config = dict(
    n_layer=12,
    d_expert=128,
    optimizer='adamw',
    beta2=0.95,
    steps=8867,
)
Below are experts of layer 4 (counted from 0) of a mixture-of-experts language model. Rows are named router (the router's row for the expert), up (a neuron's input weights, with its number) and show model dimensions 0-223. Each number is 500 + 40 x the weight over its row's rms, rounded and kept within 0 to 999. Numbers have three digits each.
After each expert's rows: a language model's description of what the expert responds to. This comes from a sample of Wikipedia text that the model never trained on.

# expert 54
router:454479573483492542453515530500548448429505515507531539520505481575496449531520506450504456470438445501489462510548486504539539502525529529567453451516453408525566403551531511457437492463523571475485493518587447533481462537478554471429515554592495467508600508529573512569533552521472491552449496498587494514496430524498560503529494454520562501502487482512548481512539522541547521493526529474530564518557460550531593509431520486555526582558494489511480464520483559530493513480542500490477513473531521479678542501557482471478505465485534506518470488503516501527555475503503508542526522552514512489534431517464511535523518523472475531511487450475476496475509510619516515499561
up0:449465499455491513549544554562513515499497580528502449476574577468489494478453463462493495476444471460511397507530500563498497486429489536548478479499510461503503431505549506477543602575461514466563543538492430486507417497482484503511555596539497461480520533516531464449490506472560444476549519533501550530563390494511531538497471538480515520521507488496487508511491511616490481534512482459514463570491530507470467544444528417482552473554500467490480527520527464483459605541550506507541477497542498534511530492571447452529523501497519495477481428489495490498538355528532544579459506539556577511555504592508488532533512527512519521518557540536532480477492451522519493442529
up1:569541499566537511535530518453544533567503484453478481539465512532518518625476574533464506524534488482433539456506510508546523541566521537508451436522488523471525475524559518551538470501496515493410449505434492508528508457518475461404449570469479523628480490447488516471498525527541484439519464483502452527476547454478432530414480565535494484475513523481499524467508456523490485458504541455517514452585545505474509565510508487478483506457588445528467526472460546532508427502528528533445490456531432461547550490632509550495494435524521527528515428487489500523407555521459545531461538472476495522452438496489527451519524425471525464502467490462461498445487464555485501550546
It responds to: Third digit of years after 18 or 19 in birth dates, species authorities and election lists, such as 1865, 1943, 1813.

# expert 49
router:546518467582560532453469540528494481430561556465565509433553487532524428506486502505512499431502454498508475539528460521546549463550550491474470515549423488466536487493537423520428511527592517486523524566592395449505466484455514497455509450463473494527544510514526548552478526538451474562465555530511500522538412531519488476515557431518592511414466485486557526519429473423472556469484546445524523486522434563484523523516471510519498518589454478465509468454490533488521486472476523482433448417470497497533546496491507488548493447459494460506434486462509512517495471536459558531522573510478561440491468533499491542535551559482545560475524485509488528406512543524494448491482
up0:463559571490503517479626488543498458484507568594469482590540585538557550523430484504498504497506521471518453426499462524493514500518478512496484511482566512505488479439463481516515527528494482601508559478504496566518560517424510492497465520462567471464509522566492455453579460471478475532499426537456556472492392466461505561501527587452545463555455489580539533502476531485476494549563531528451501539512511481496482479441519412498594474525427487490539449426524494452540501494589518453505495512539504505502509490474470461485539516473528526525468519478385515496534518499483505492504508513438544488473519549491534565517559454526487506544486478538615500456518513512518535478471
up1:551508553553507503513525446582464480471438509510478408558480556500463457495491481471399466528409529465503470383462535556475472525489463484483501502518467474511444458460474492509508570525462465492483464463519493494474475501554483485473561487498479577515515485529494560446550618502496495535573528503529472569521450490491467516496492563470503497482484547499529471512503546497504520530504509469503498451474528527514541524557399469564534500567567407559545439506500502552470558549585561486549511504497487529536543448471506492577530497505482536506513497479408521446433615443441508500521635525507508514437456561534509501495497462440507491512519476516468516503469475471515469503491
It responds to: Short opening pieces of split words and names, such as p, c, con, ex, sub, micro, dis, pro.

# expert 58
router:498440520508523556459581454510484502505440564522506485527446493517513426504579482476471417526485461544515467545468515467457548491562610628436491458439441469529499450445532447497422561452488523485443461541464457523506541482440492404480516523545505545504539501501553519547520464499552465553484477548535470500560513499511516470506533509482509494495404517552535508530526528488511522483474472476536556502524495546456525552509499505528476496567502441523431438421516505459487513459467540438540482443533452438559524487496479475517526469467544546543511455541485532506463493518483527559480587555488534504562491544483519513497489537519485491534556493508454497485578430637525510542523
up0:456542488539500541570523444521522537542489544542599526518538502538511473478469510530404489444437491526505456478495470462443533480591525541512495530450471510501499467424514489500461509452521502537469503531502422547523468514548551465448508498551513418468459460475517443513505448496572515480588550466464506458427512541561503409518517461582521424532460546505508515503512498535464527457435511520503494478547507554541547467556524471462481518561480490520466542527524518501536514479503465452466588442520436473518484567493560504516470476453455527555534512564502513619514531576474443541564511516493548529530450540578513498457487498529422476580500439545536527477497480490524497550567
up1:521487525553496505490561454483475493407450478530485454449547518539529550500522421484521557465505464480462426508527510489491515435562532553463532430459500502515504473528555485529417505359429489569501461551456470485442525490505501484480476492451526479548550471500517490535536464486483456420499489551513470541532526519530487440551531449542502481514474557422544463537517500512460502567538590496556514559516574546491493502513505462544453500516494417558444493530505547425508564453535556531511502524482485495504492477453548469487471417481588552480513605504473479426494511539484516562504570479466535489487476538545470470545478504512524482491545525480516583461475408533487511494579
It responds to: Plural suffix s, ers, ities completing nouns, as in sailors, minesweepers, connections, and plural people nouns such as people, men, children, members.

# expert 3
router:520487530467488548425460497474557563511475528520544476516463497553588477517528457397509441565430425533454468526481410501540536483539516536555484451545490496517502403477546436386478496463515516483509506569619458449478474502447518413469541502512452533537518492525486514502500507541508563514480492487504474516509482506446553484513491485522500455446507511514517507494505529508484549509516549451544531486497430526552537497520466523525492488523491482462496488494501506537489515499532533436459505453504486443635473495479453563468510444469537527526459482523460534532539505492529461527486538622520549497491509591524537512541581513515465511542372402476469483463512505538502478507431
up0:435487482539482529560504463477467467487547443472546557476500481530507519498501519506502467507576385568570459483524469536516443501499434476465541485466418467538486493437496550445491500561568540476487491506469514478589512550602585441471515445491514509451607492496518515480560531518491521478374478483487471491536591465517473476428567497441510469518429501457518481586525521501473538450467506438476472562514454487430526460555553479492508503520567508466524485514501479488545572485505483529532530463516507590469519458462453437546525489453527547554501501457465534494452520531535443472501502460436444520494520517514530506464445520508502498549505557456464538486491563512565469452534
up1:490474479480529465443467494503453504535555492456533541544489495559463457498460460452520478473421542562524496473551571473549483480492535475489442570487488517540519504500472500403513440427549502503541523594492492542511509539422514514506490551519436426493451496491517455511463426509476539536487531523510507521494505493483551449533411516575508481533483519522581507444503462489542508560489448468458490496436510490492423490488511517528454539548523488495560510448565507504464426466521485460490479548551524517490582531464456539539426526448499510556560530485455449426465513536474539564388423385513509555514505458480503522507585446529463562491554520478444484427445510482531508508487
It responds to: The article the/The, mostly after prepositions or at the start of a line or table cell, as in "of the", "The Bronx".

# expert 21
router:543486537552509536476529527502567474437523549530525513547455496561564474538526516447467494483505455560482471467499507414503539471549502468478482475545470513479494484446541408482529496487519525419458478533504431486587519521479554478474475517513446436540524495515537497475496538486480503508437503491563444515487501488512560532538513519521561491448456445512569564503508508367492530528500502473489565421566449611570483520505482473512428479505503458474479463446574543485514533471461491488549502494514529473578560446530497509555471479452497486524449508523442517517512446528529516527510531576531526517496460520429553524496537472465537519480600452436501514470480478646529442552531
up0:552480506538447499532520526484595530539543545468531534546432410558435445522511556473494488484530518534554542518481529472549473483494496516531490485510491549508454520409525452479507482500499542549459528505514504468501475558493541481505484493510479512528494558544533568477488480519532475545452480534447438540445512494476460465519499501558626514481511476490554558439473458455462480420441499440521463502513528546488537445457530488505491521503520542472516558423507442433593498564481482559495501510576529498502462488494557545443465464441500495543503470497495566503418546527570521422434477577519534547445413529501572467434413535437477497486505543487514589470533504510479485464526
up1:540482486460414549466473452443547487533549465453533593546464509504459475451498430460563502452512478625456487509519458443522547459553441473527536437494521512457472524465497426434490543503549525515512554494525504443452470527535570473516470460507512487600532470476552460474495476519533498452501532558461531520508519516401541541490543585528556441502437491496454505477515453512524538529530549481492455524502465491517483458491522485482448523491537413515506468415464487588527515464506448572547430497555525504490507463474511524411447429414528524530504504535509511543481480538479506515506523523516516427532513512488464444490467626517429519512457494518498538505524543492544538524471
It responds to: Full stops ending sentences or abbreviations such as "ed." and "c.", plus ! and ?, and decimal points inside numbers.

# expert 1
router:474535514482503545527579435492558499423397509499480459519456537529479479499579479466508454500476468513487503516397488440506517511535547510448545427479454521520475518465506435551394546544501527465467503564407420506517470486504558418486542514497482505483488473487559472547524473508516489531454408489526458486557470495494550510525464485458580426481448523521553533511475537466547568485508505476564563509492471546497541502524503472454488523515458440505435461495520464495476582484514523449533504443523439483578514425502476548495493482495490513496489490486434521511553465492514504519482520505500630479505459578461488525501487503495510512541508412492483567486587507604573449495481
up0:536544423539474477506493489500544440569432540479438464550565553493523478515512465493554446462537463467532453488466468565524473550501516558493536551483502480533468456426521463462452503524522518530514527571490495512471494462409498537485547465505549553504542541451509469487546470486520547504604524550514415549498482513477510512490506510425503475548492454495499532507513435491540535509531528504455588449475441492493462594437501538498492460510526532512509451556500512471528593613456575465435508566494533408550474483523375506516520505551498447509466417540489489512508543496465457534548512519536585469460492552499482463539465494486494508511522448499429494446478571513479532537495
up1:546509528476524484472451430551479559458453450508491527458428520506569522445460508460514439470489514501480485559563511491478563479431491530461505469479514521511500542503484515479513509538486503509544432528498520449432462463511506472547517431515489458455490508538520496550518555523516518468499480493479426563511527481493503470547520622500520490517460590536453473530516518531482471470523453471494520495489527514536498460494474456493478573521467514520475512447523488475411507479492554607548473452519581525489608416579465543562510545461562445504479456416563537450510493477502473527465527543505546472494496492488553520479584510560507499423574528489444368479466520439540453578532
It responds to: Nouns naming fields, arts and sports, often capitalized in headings, awards or titles, such as Music, Film, football, education.

# expert 55
router:522464455481516544373533444440529526450442526535529553502467434511498462558579516477505424543447471527502478460521464463486526436495547510486451417458485476546483415481467447447448534511476561479458505520505432497465499511488512477422429446470478453512500532488544513518478455503529549537416479526453511526481477438517481493542554530559588512493499475546496509520496508517541532486511472449498515498541438452488559471489507476437545530496421521523453458469599457470482455541541561529483459471522530499535560479482462553542485514470501499567509524508471586562533489507546490550460565594523554537550429523493517489465518531471485530593498500509516543498574489582472506493555
up0:563466480575484484503544454445521521473498480478457594477488485532535521499501510475486492436514478482480492478512508505487520524507497556464500504525508511485517515455519457509486490525509510574555446501528346540462489559476520548562510505476503502564500525511516554540514520467493539482611558538565522488467528562449567536424452444513572561519468488465520518499479551501460461469533487487489477523563476448514641498445483492562533442517523506402449560508527577498459586500435432494492471520445502500520537544498517460545511487518500486524554505505486463507509433505537565465488474527500485475531402546575507532534542550530444437538455491456477521551495542457552543502585
up1:481517517570487466509472541397490458548458498414469468467491471483500451516496462480487494517482536537492497549518493497556543451510549488501523468454478562497518487455513529484564504435469525508517447585542478452489446580450528544444482561612385569562499497603510496460426485518466516526515520500477514485525522511488537483485515516507510512509428520536431493495485533548549471535502446528519475529494487403445451466513494477555486436494511563489542520432511533528463558505372497542464564540454508413503503537463457479484461510511514575539552481475478471534524518519564534493543513514505534525496435475575501566536492558546508539603493482476477535471453537506461459453485
It responds to: Final pieces of surnames and team names, such as -es, -s, -son, -ins, plus whole common names like Jones, Smith, Henry.

# expert 52
router:513505503475484504470524493434562455469477490517504458489475476569564505523515546442489501529463466518487411513498430489560616454515534488498468487491475468522515395505556435510472483452463520504524509489458383483517487497444570468413507545498469449510577492528526515585500585537471536506459475482487488539460475536475515461520554503519527464461487515494517581450497524469503554484430479432488559516568494511493580508482481454517460518532401451513462448492481498515510538498468499509486463479547452488659518518495513530507481495473510488543463489553425498527531430507490477577540540488541530496519459552510542525538576537522576508504472480445460492413483518575478488527554
up0:486490417431438526483575495561530533511484507476507515533542484483476452480484505486511522482464445453553510515513422491450487504475534458433546423483495533486554495458581496489545542473481577515456433498537491495427534531548494485511488490523490574460527499535531557437465516569484427532570487587453509517454529481458478495464525427445598574509422462439497509464464501554501512546488500491508502513530489458467473463424562467499464414420585484437493523502523477530519491534581463553388556507473543459455491510513534483493482475448509480494508454511542499546453515586554452515500478512481480518400419491478515527508526501489500484573467536519507515497449519418507508472516
up1:526506487494512546465490441515544526507482536496581474516504497577535486533545474446525472518429489514493506528501422530522529475475546491524484425473462444478474531371515508406513479476498491530512497568500418478474483519477536429481526516520532481554520509538610524493486477509406485539467527491468489561502475488488485491466503417537674503506460530548555503543482556501543478514497519434513515461490443501478511469472457489540559519509534485494450509469501424555502478519508479482490399507496515442520512506481405493562552521447592484464507505452401519537487499496531534494474544618468541515491432519510498537487592505438457536526541509504489537445477521483535515517494
It responds to: Month names starting dates in tables and prose (November 1, July 25), plus a, new, New, this and another before nouns.

# expert 11
router:514543497474469522449509475436526499520453569440510461470519491587540503482474521434487425505419468501484427446454477492499512505547518493534423478459426482521490481450529505446457518417586586520464566600486441505508514501431518436541493541520449461511542470515554478505531578551477511518452501450572509523514542531476556563494493426536561422502476569506484500552465468500515501539472528538548542551523485538472517537442480513491559560484467477475468497482461571468467524483463515476451472424462452474541498447508424505464494434449474412447470524507499502527492474573497466498495529507476536504477550580476561501465570489520461478499532392491530527448490470535520499485532
up0:509493491504462541527562560492537531539463532460478492441481585590498476500567519496475478437488479541514518506438492543522584556505461576543566476485492483534451472570532490500444522490491574523587592523518534537490476544529588507513567478505471540534499518461534502543395498473422541515547459492429523495507480508467560536530574480481528488451556452547435606486544448467493465417508464548531535520567488492520552582420429443494480515479475416460458498515499430561519458524513481548442539541520508460492458541496485518479520466527512484524480450547534537573512485543509541495530537500495475471537514517478486539492438451518475510486501451533532538487501432473518546548484
up1:518517490528539444416581471472511480504477518466502481489497478458481455470521569424467510489512449507464482552499533571524492496468443467557596341504452470490485516464499450476536485450447499526494521514517466436466394544470478513487530589541466510405471499541513546502474542498437545497468506468470440494499538407466480418591502488542528498489465477516527467496478495516438507550491474492536549509546526553447489540488491476457515525524461497489565452539519426447537490452510474506498479464486579436534483462548543476512515552572409420519524503511520486517463513505476500493484539482596527559514509497530522477476569489437446499504530502515499483506511440507420417549497
It responds to: Opening syllable pieces of common words after the or a, especially cor, cre, par, bar, e.g. corporation, corrodes, glacial, prisoner.

# expert 6
router:543508489452576526438530484462504507476464502445509505535505483537551441483536508430478449443446446525498436456421486435512546461498496519453506514497500450580557503512573439474427472492516543432492503518494454524515545544489512369457466510505508473493574504510578495420509558554502520526456463502566506521468470508516556490525493502567575510508547507485534562532530559544495539518465498498502533492504501551446506499453430456528490500495445500477467479450575495508510487492464519539506515441510448455622525445497452507527504447493509493552450494476462569536453484535479517567540541650515574493491422525494527555505534524479506552529454472448527478473515466573488510471503
up0:546509507497447487535459519527504556521484546549516403406451585483481489525476554469528530460540568456504516486586547602511501493489556526476540510512472499496567496412518455523492506470522459463538495539524467502562453473484487450536532508496439506528486526473594495536512437558493491481481476562496399517451470503574496550484505506513559458487441485503541548513508512503553459514449491489544490412518521523495449508443522501498516538444473523453562456497585450543442577483540484484486505473554501440516473568487448499507523511530452456468523424503507411554501513527516484479474536533482543548492447507563488493571514527494552483630447540510416486487503435488510489430490
up1:470443466634502543482502457498543487536410494456491514480496507491497456502511575437454448520572443509531505466497498494530472506479505496470493510526504430470470487489424523494504463474511474527503464495517525545597511447537491456576505421443574438486513502438592551473442491489507473489500583501488493529444512493505497578536518469433502519434521532497449467521491425446531452491488489470559523497501556519545490512479556569463520408461534481544445409557443448492498534534469503571492517524568479495523482591550517480512538475542504483511546432488438475498497467504550533456533482493431520486513499529444560560487486549470487508490476603480473569453570528493516549498548
It responds to: Last digit of a four-digit year before a closing comma, dash or parenthesis, such as 2017, 1991–92; also century, present, BCE, ago.

# expert 59
router:494502519509468547488528553469563508430496527465528504525502520526538447477566476397475446442468456490477471503481463523539595490535495482537507476525467463521463464524574500481431512460494550470528481545510438504516491503486529437465487510555526485522535508548583523559587521462512521561467517529565516559508445510485489509579532449466565506496461516573533530538509563512543553526454490445457504544508452552488552517552494471511493579515404503459518474431479469504512516481443503429441550460527512428575552504449484502508531525502523489482464495514430566489491478484493471577482518570493559454520456594495525584547490515486504509576484488475499520446590460619536498527524
up0:522520434559553587509563465459488456465493531490508476428523523539526517515471482505482481502482438497484477470429467466531460430476509507522483481516467485480471436523468499502500499531462525505529555483482505450429472535488485497473508468476501479572497531442488435545473538500446461619467504479500531454544481570452512522458530495492485532512577498446475497473444505465443493504525493486465492519510362478473529534539492468407513386580466495511532426466518522472502517516544568472549479517512583483498531494476521407535456486494562502547534463496486553574559538518478518542519465629521447478461538490483523558494470468490467602548483484553555529449533511553536572512545
up1:487508463492498547485519438486523535541472506503587512492509502542478468461527520501490516540490471563460440530485479489475504512492561577401432443517491472541517494484605460490497490473533522491439536540508401449514488568479578467357511525492465488505514502548555519533489488529497500513516503508505547515485476519504535500486522498520540490430510501513549610493517518510470523509469631479481509423494454503485518492508434517648452496543541452507452496478511470515418492498533505523503433467515563476601517492538479577487507486365545509523479512509497497548492508588498485548494569513477549524507420483511499551520530511492387526522516484461492506472488549521481478512497
It responds to: Digits inside years such as 1990 and 2024, and country-name words like United, States, Kingdom, York, Zealand.

# expert 38
router:515485536476519522461459494462574498459457532557534540464477450497522487493522489453477433500498449556493463514496411526500574455523549501533461488533458455590509434484519456465483557448526548471487531546588420509501507499464571450437512547556517467541570514521565515551556540545492550545479462461601520537514467554504543556523545480513553463472469516568527527509556521470530531489488555464484541493564469514460556467454505508472471499516415482477459507463520523481467481472464512483500487442541473418606528468497487474501518478505521474536497525543443531512565453495461470541529521476544545461436465578557534521565542557458492499509507450457490493455532497645529499516549
up0:488489489510513522495648401485499531501466526498552507536491502519554438512520485492488449514491448510497419515505489503505506496534520508501517410526508434494507437492522513492460518509506585525523485501488381490499498511487580369505508545530457490521523516530636546573502493493505487546449502509502497623482488511474558525503516500529599497444495511502516559497478516530493597519497530499576555477504481586501502551457499516497513504517531477510507489493505517524493512505550498489457398485584474549555504511509519507555511478364517439459492478515501521528500501508482500511497573518498602500465468506496495554516512510496484497530419470457449505453522493502624480491458
up1:560464553607480544456471482475546520555472542482512513492506520495534460488458442465429396486559526503479539537495530544566547510514457546391508486557520504494487527450495509517447501542546497559539465476504491487504501481465529516520453434481508578526516608543506534495461504541484490489503482510440511580563557554488503549499501578467519483459450529507471516529453551487441481502414528498596565483490505483522453472418500514537453512477536520475548532381437490553515452511472428449594520485535516492531467481494535499461532515502468396522499504565449553494472554432490452484495491518532573527460451491497470443529522457512483524526436455506455504473464482494529526505438
It responds to: Bare space tokens, mostly between a month and a year in dates, plus quantifier words like some, many, given, known.

# expert 28
router:548506499473551534472473444450542506470495520540547482456528464520519486535515499418491475521472454524506447520464404455570533471490536511564449494558406435508512449475531520497531508494586518516529526505613458469503487502497534485453472486506434471555495554534528530619476539567465494508495505465602584548493505513516454504520542489517528506461475443503526560430505547485511547493468560496541574475523445454473515512425462509521533439522490543463491472476475492500484490493452514480501492493512463489654505428448455579517521496468548454521501500433477482547438443520460533528470559544553534495457468494562533541509569482526510477513501498461470502446502566589491510485541
up0:543443507540439461464496499465533532514439504596524475548505485544530514543512496518459442527478519538491491519479573442424514466515443573541483484524523546480491537480526565427534529530469555453470484563486499485559496526447540484488480499530563547544469464540530500499467481526490484524500507468531491549462529546522533535519483493573513542450391511443598543551526481519515524634497525506535605460488431524467518470459452477582402483534480543481538464427512469419499530518451494396476502453447520490501463505484537457547438554496496509477515486521514486496413504604513540479507569500511553544468507488536535461501478467524518545486554464513458484522496542474431485481528
up1:462459447495466524391597530506460454532502487536431472452461498556480425518512551464501475477458488475551524485447491581511540531513577496609527439478551465458528484463489513463455495492511487495573514510485502464462565486515509479492481512488563439495491518493502576535497491456574556521514533491493512455560472498524494506573573490442503531495469493469467542483519469516489560465478416451520592519555557477491455576498446489533556469538469443559462557476515570541509535515469492488421483448516537507552541557556485544431521387495425464502471474541474501439537538473502442508490510500463486472443451510426499581490529486510477541457453489550433484476481475542520501474522
It responds to: The articles a, an, A and the preposition with after verbs or nouns, as in "honoured with", "ending with", "to a new".

# expert 12
router:518562506485540549446543448461560558518486534469540509494456502593552505506574476446501459452468416517449461500467477455553589448569472484485501504543505447554436463433529454503436495459525533441543499505523424497467445566451500444470520460491519519491549470566619483484478487530533554519436495498591527531463460490478530522551487484546563475458490564504526569498547535508474541555473510490549533458498496534492533429454462471523494512510476510505458471530479475469492524536486520513473537460529470472635512476484493432494501486470463523480541516545446569471506483564457506575478542518447553448486440516493519557460547546480509536529461479454524487435544528535484419526510
up0:502517511550475502434492456518487418515482446497525473471526469518503458509523506499499494526476526520553440469472472509530500462536610512524503436491440505613517489496489484457508521535482517520454544524504492422531501483440569377468486562516487468562515542519524549511522548507431498559511461537440502567509519512529555429462574540500553495458434415546527495510513512495497480490468523402534498567520437436532512488517528512491450460552517469506492459456513540499493474528466510491522402409539497473454494505515409509562530513395484476502497431464456492620520519468526431525509466559599491525491458494518452506519497484497481510508452488497433561517455448515571503464479
up1:550542550436506505479540512447430476529477544534500487490515578455482452562542508555521522475449535450532402537514511482468544454454503587612464504440522489413505564459534465471444479542495523460472548513455507512562451450492536511515577511553556515478556467532540476528456476459478434484582418449521500489445474519514510503507512460459512458492489517496540497468472514477509578556548525465402484438553468493494450489544431503498453547478500487467490535545567528514484552478507461411483501512499486460522558492551454490476499552549530532514462492495538467518597445532437526522498475562545494535506435463521496530521554445463444456466475506589490504499487467541499440447468
It responds to: Middle digits of long identifiers and figures such as ISBNs, CAS numbers, GNIS IDs, coordinates and population counts; also million.

# expert 63
router:475478479487476507548574487458555501463508500507519458436525461598541466533524516428512535520446476488505398409498502523502480439525513426480507481514446467510521508493578495499480497491567506486435455572476390495507416492388563484473500528499423506539547523528552499537513494534530479513433537556538449515528499518473518522450534470428549507491519516552581561479514546440446528493466531463521516514478435578455569522465547484460486532540427506459509457529487503517499499484505530447459451495531485446647508494580469521509498468512520458513484514533450466560556414493517512543459563523518498499517437512513498514497511516418539546527476531468481557458520520536520472484522
up0:543447494497456499495520474506576495531443554550524552498453491490526534449524504467513520567455502481484504472460504476521463538429497466563467513516501483517519504404523505503557494495463565514531541470512532527468489533493505557449511546517593544551478509472556611545530464528509523543485469537445566464587526451399487507457517512496485478451465442534597520510500550516513554540491544522510570517530479483441533449478478578540554496539511495446514516506515421505518534451483488460561488518504392521495475487538507511457528510487513441525487473603501499565571495527560476463452516463449487491550439562487522459528510492421508425536456455501484453554474486522495566572393
up1:493585575378549559481587566476470509469456543488480454455453489461568528541542471466438533488430505483502487549496515488463485488490598458465473524506533557449477481533523484482503483537536501537485478498503450501499499501454475545486537475551458527526475506518541504484464520500445517539505564554522493468519445465524562531482542505523491431567420499522511456452468461499474551526513483468497566494456404532511550495545472436482498515509457503494544418480467563517465515452546450493524476421488545489562518530547387481518415571540507579505465496518424514503500560546484501530541596484504458486477500489539526563462524434500509510548466527520477494441489523501590508536418
It responds to: Labels and symbols in infoboxes and statistics, such as Total, number, density, Record:, %, ISBN, and coordinate N.

# expert 56
router:486463482521508521475484497473478501542484478480547495493498513591532490493504521444498456514404492558480471487501510528480575444561609448510478482466450434503492456512503481438440552503503530478465499583454426565531517516468580398461507496553528485525612564508539458554465498561464481487462448515596429547526491540461569453486458493543517495475481545484550526517469518571583516502481483456539530486569472535531514531510467440500481492548496465462450465456536573540494523498500532538511414447502503488514514502524462535526502409452469482462476490483481517537545503470552481580536564537436526554489489558425433515530529551456501484442534498499519501464553509523568485523461
up0:431446537517481522531472416496493520493508519513521542531507519429443508477475486416504494492558469552444550588561501510515472448505505596457522499568497526454481511464516432480508444501507500511596496548465530471504487604493512449440518520484507399533431516520495501456463480449533454548484521463434440498521498593527497533481500516460523447535537458557485583452564566504555528524501504460513493458502474515571504560427569446460528498511436523521467491464530440356538505544484530548434515510468521497504519465492467558547442544467468469491541512462515507494512451478454566497445439509501476520545465528491506494569461524483544493491450556519513472466530511566453479505486
up1:585484443501457547464441523476480554477523534481476490490463515500500550534471531450451488449495494508489520485528506485504502555595481489497543522507480469378434523568570441446532497467510518438489486543486455510548526483524523512468494551587530535527518508463501483459521507513410492495500482476492527482461456525490552482573479436498514517555531480498435502396483460515555433473436505507517433565515431615541525466505483460494447465592483457465471508503488465495466546459450413472532496533485539427498531508543514515492506489437570421533441542583514480493480517514460478533495504485528519569541508518498526491506485484518448547494481419524459471441606470549536532595484
It responds to: Common nouns after the, a, his or to, often taking a suffix, e.g. land, attack, view, response, movement.

# expert 24
router:557480472410550529477499488512539472499401525494557499429483506539549434487496508499444460477450485573470457498525510494515502506461516458503409476492479462623518546557565486542480516455493510442453526527468429495528541516515515453408543587455477500549504595577572524465570532529415519486498468482563519540483450494420505526508516499545548447437483511499518516497482468570533578485474550495487562450532435553536503497454453498525473454525497441462463491510469555504476552459424531482499455441528540532500534488404477496500504514500451483501493542494412561540485496479483482512510510596525521537469487523500486511538522527475497489528552476485420461466463489527550484553546
up0:498476537504433526463472549522567514474537487539545507500508404531544454479486529532400489499552438530495490564509440478479469473530500549474499504535580460569524538557490497480578559503505477548527507511534415474582536460482445471418484525452498454566489426482530562513518508470460512486503482489521548460507532506547504577458476448545628510572543446525491527581443507499497548498454544537509483471571461516496525519389417484534526501489444488471413507503493517494434439453475529505494496389479491524539506495460543473515514502509544451472515499505459517520436512459515492464565491525572556579519531527554513488494537469502509558519467502461468481511557540524509521557516
up1:474436514470481475510485453532514492525487500568440425497517513537505445485495528466523480433546518510478467503477463534564474522524492492559499472467519418518595525524541432507515427478425465535438399517440461495518560558525485406489520567517504478603517498518533498485550544485527478483514421514450410486513530457514460529498528501486532432477526497502484516511506485507450492481467444534511491501522434511524591481435527502459591530546472517448500540499531402468538463477547398479493557395519541558527520497470489493583444462523495427501498465477486506442456483475480521468477483558446522548542496483490615550559484534536461522559531539488495487454506490490512541524534
It responds to: Word-initial pieces and short words such as as (as well as, as of), re in reservation, mer in merger, and part, far, grand.

# expert 57
router:523499554475501557419518515475595450469510516550523526487485450523506500549483518509528476477490465542493400542449422511524550398562570435480500473553428462545489498520575456485515528453483522461497499481562428508524482480446507472428515533567474464528537481503580467532498564539572528550458492491487476539510528533541511476544499493523624516514459507518513532500454500506544501497458509468533547505493540561513547490496492465492526488560443458474457487413492549523468507495455586469423467472606507456583556410469475492533446518489463527486532519512423505533481430573512540549495530466503529467525475494491492520464555517499548503524505508463516501431535513552511435562550
up0:519433511466470490512563544491502480513478435541497516518561456502516497468530479533572500535484504558488506577468552544547503508496481514522432506530519477411521514468477514539456508476580460523447500499495456508556475515497550523518574537512436565471551542543570508567433505479375389474498450475521540512486410578467570554551504506552571465497447465530507517506485423471533557474507519462502570551507465524540497515473486558461476616525526543477560483548483566488460491472505505457474504518539483447557501542518464540466579555500504549548520435527472484518562535529499525451471495492510470452508517493589553446509498518500528505525508559503503473450506498524543587481569
up1:514448475518480486508504506502506538540556549504478492497531492508489479462537506489491462455517491466501482465447497488536526450514556582498383460459466547572511452491489529431511506507499568564529442571484485467505556477473474467486418562571543518413484543548506470563440467512522451447493459465505478595484507569517562440555496490560501552504525522506544495556531446528482485414550521469437475480451478517479557446483501508546504625557439460522379469519542551539462461519467543535509453501477483475478511535534503473508504546498436507489560484515443560538513481536520467477449454476517527552438568511589468521422473492517471510483514461496433477468474452526564507535481
It responds to: Digits after decimal points in tables or statistics, month names in dates, and odd name pieces like "Me" in Mechain.

# expert 53
router:517455474483549496523485490479473519433472525539546461438446493537514494451554452439510442444493426549487486496512438455528563488577524544529541485520461463504503499470489516503578521514550523443415501568449445472451432544457540444474496486525462513490530523538496546537518543496488492538481511502577445482528445525511569509505500493513673466455490496527544504517532539459520462473483495490498548511532465486489492576514470510512517467531525461532449530442570534499481483502527464491455449449614457504563496466464462513594507450516463465487479480522508514546525464527537474525460509564541540473484447527538514597546582477500452544521528506536497550493493553607589467473487
up0:499469484502515441513512519435475531476531529592479448490474483510483552478502544461471512520456481512432485495527521512482552479500550526518528502496573443486459450529488557528489546451495483570514566508515498546526532475403511489505515490548454463535483566495504486492474575517440515424496481561577524495471480530488513431536526492483488450535574460514505465483468417492428503499493454530541596617492415482529496496537536471463481499502519467543536485480492489513518520449498491538472432461465427527462554530521466446475561432475568465482537524668527506440556533436548463586511506564560461533485466495437492504528524481458489477442496509514526468535566481502522488570557
up1:439492468519472466522565464524522632512506473606443572451561465499644444419553501512519470601506505477435466528507532430534506488489517493503490480472520477467479521519529447528461430521524476485536520596514479444543492523530556483497571516533583430546470527519547449503486562461492532452513542506488464527490557509533490531530555492522541450471529489570485539534464511507492515534538467524512498528532534512504533460509450590519589483594537531489508519464467554505432599518519540546519529495483443544526447527516506480475561452506488525523531537528480487501489505504532455487524537475397478503464509478494516546487454551496475547550448480432462517462493487506539473538513
It responds to: Final periods ending sentences, closing quote-periods, blank-line breaks and == section heading markers in prose.

# expert 42
router:559565540517527499535440448482545542415486517542538549519461466554565492523503520465447513472474417495477443547525460435517554459533464479550479451508478523519471448476550427441490460530441560544465472557556520486515503548481526438475482493532477517535561514545663520568500513526498517565451454533458533510427489492503460522552521472525487441444485523508530510504523471572505533493472547456493526451504449481508584544508457493538506570530534512479501506467542483523556554502481519478495449437535489515583542442492508510422466474500515546569505464493439513521474449515487474545482516504518602508442448522524543517471525545471499559545486446511464507440488494613541500511532
up0:503520582563488462503498521507502462450437516607553530453551545550534453398568463454509517495505396502521493569517458503505486456565486466468532552501424482474496533479544482534504476512518475464511537552528486547550458526508497510447502546484515443506488494538480507453535529539473514475480562533490498483517466503486557455479557605530518544558488571587624480540492505502567519504515490518539490469517461511528551477483585509487542552555480505536517503497497431473497513473545519494546528518479407571501461531456504458499527435484448486494409523551504546515416485487527474468544553534508465486574428522522457509525574512440490490558452542478487459531545440463486563523542
up1:495522563527498499487567524536552458551482453599459508422537569531539471583526477489508408556513531460526466508498510479458563526513530490488499528537536516452547548482456551492528478553521477506451500592400492503558555531495523424429465585532484527474483519547489559471551521493540481534517481461465479515524529449510482491520512576537497536436547484553490533526540500467484503523500432477488490573519410490526479509521490439514499556547464480512545519464486457520456407471480445513511529452531541533517581463536506487479566491483545523549474451581527521497486417460519476551511520539538563501473540508512475572498514502551431583539440531450468483496478482443468555408502
It responds to: Commas after place names, titles or descriptors, as in Lumberton, North Carolina or American politician, member; also ), and and.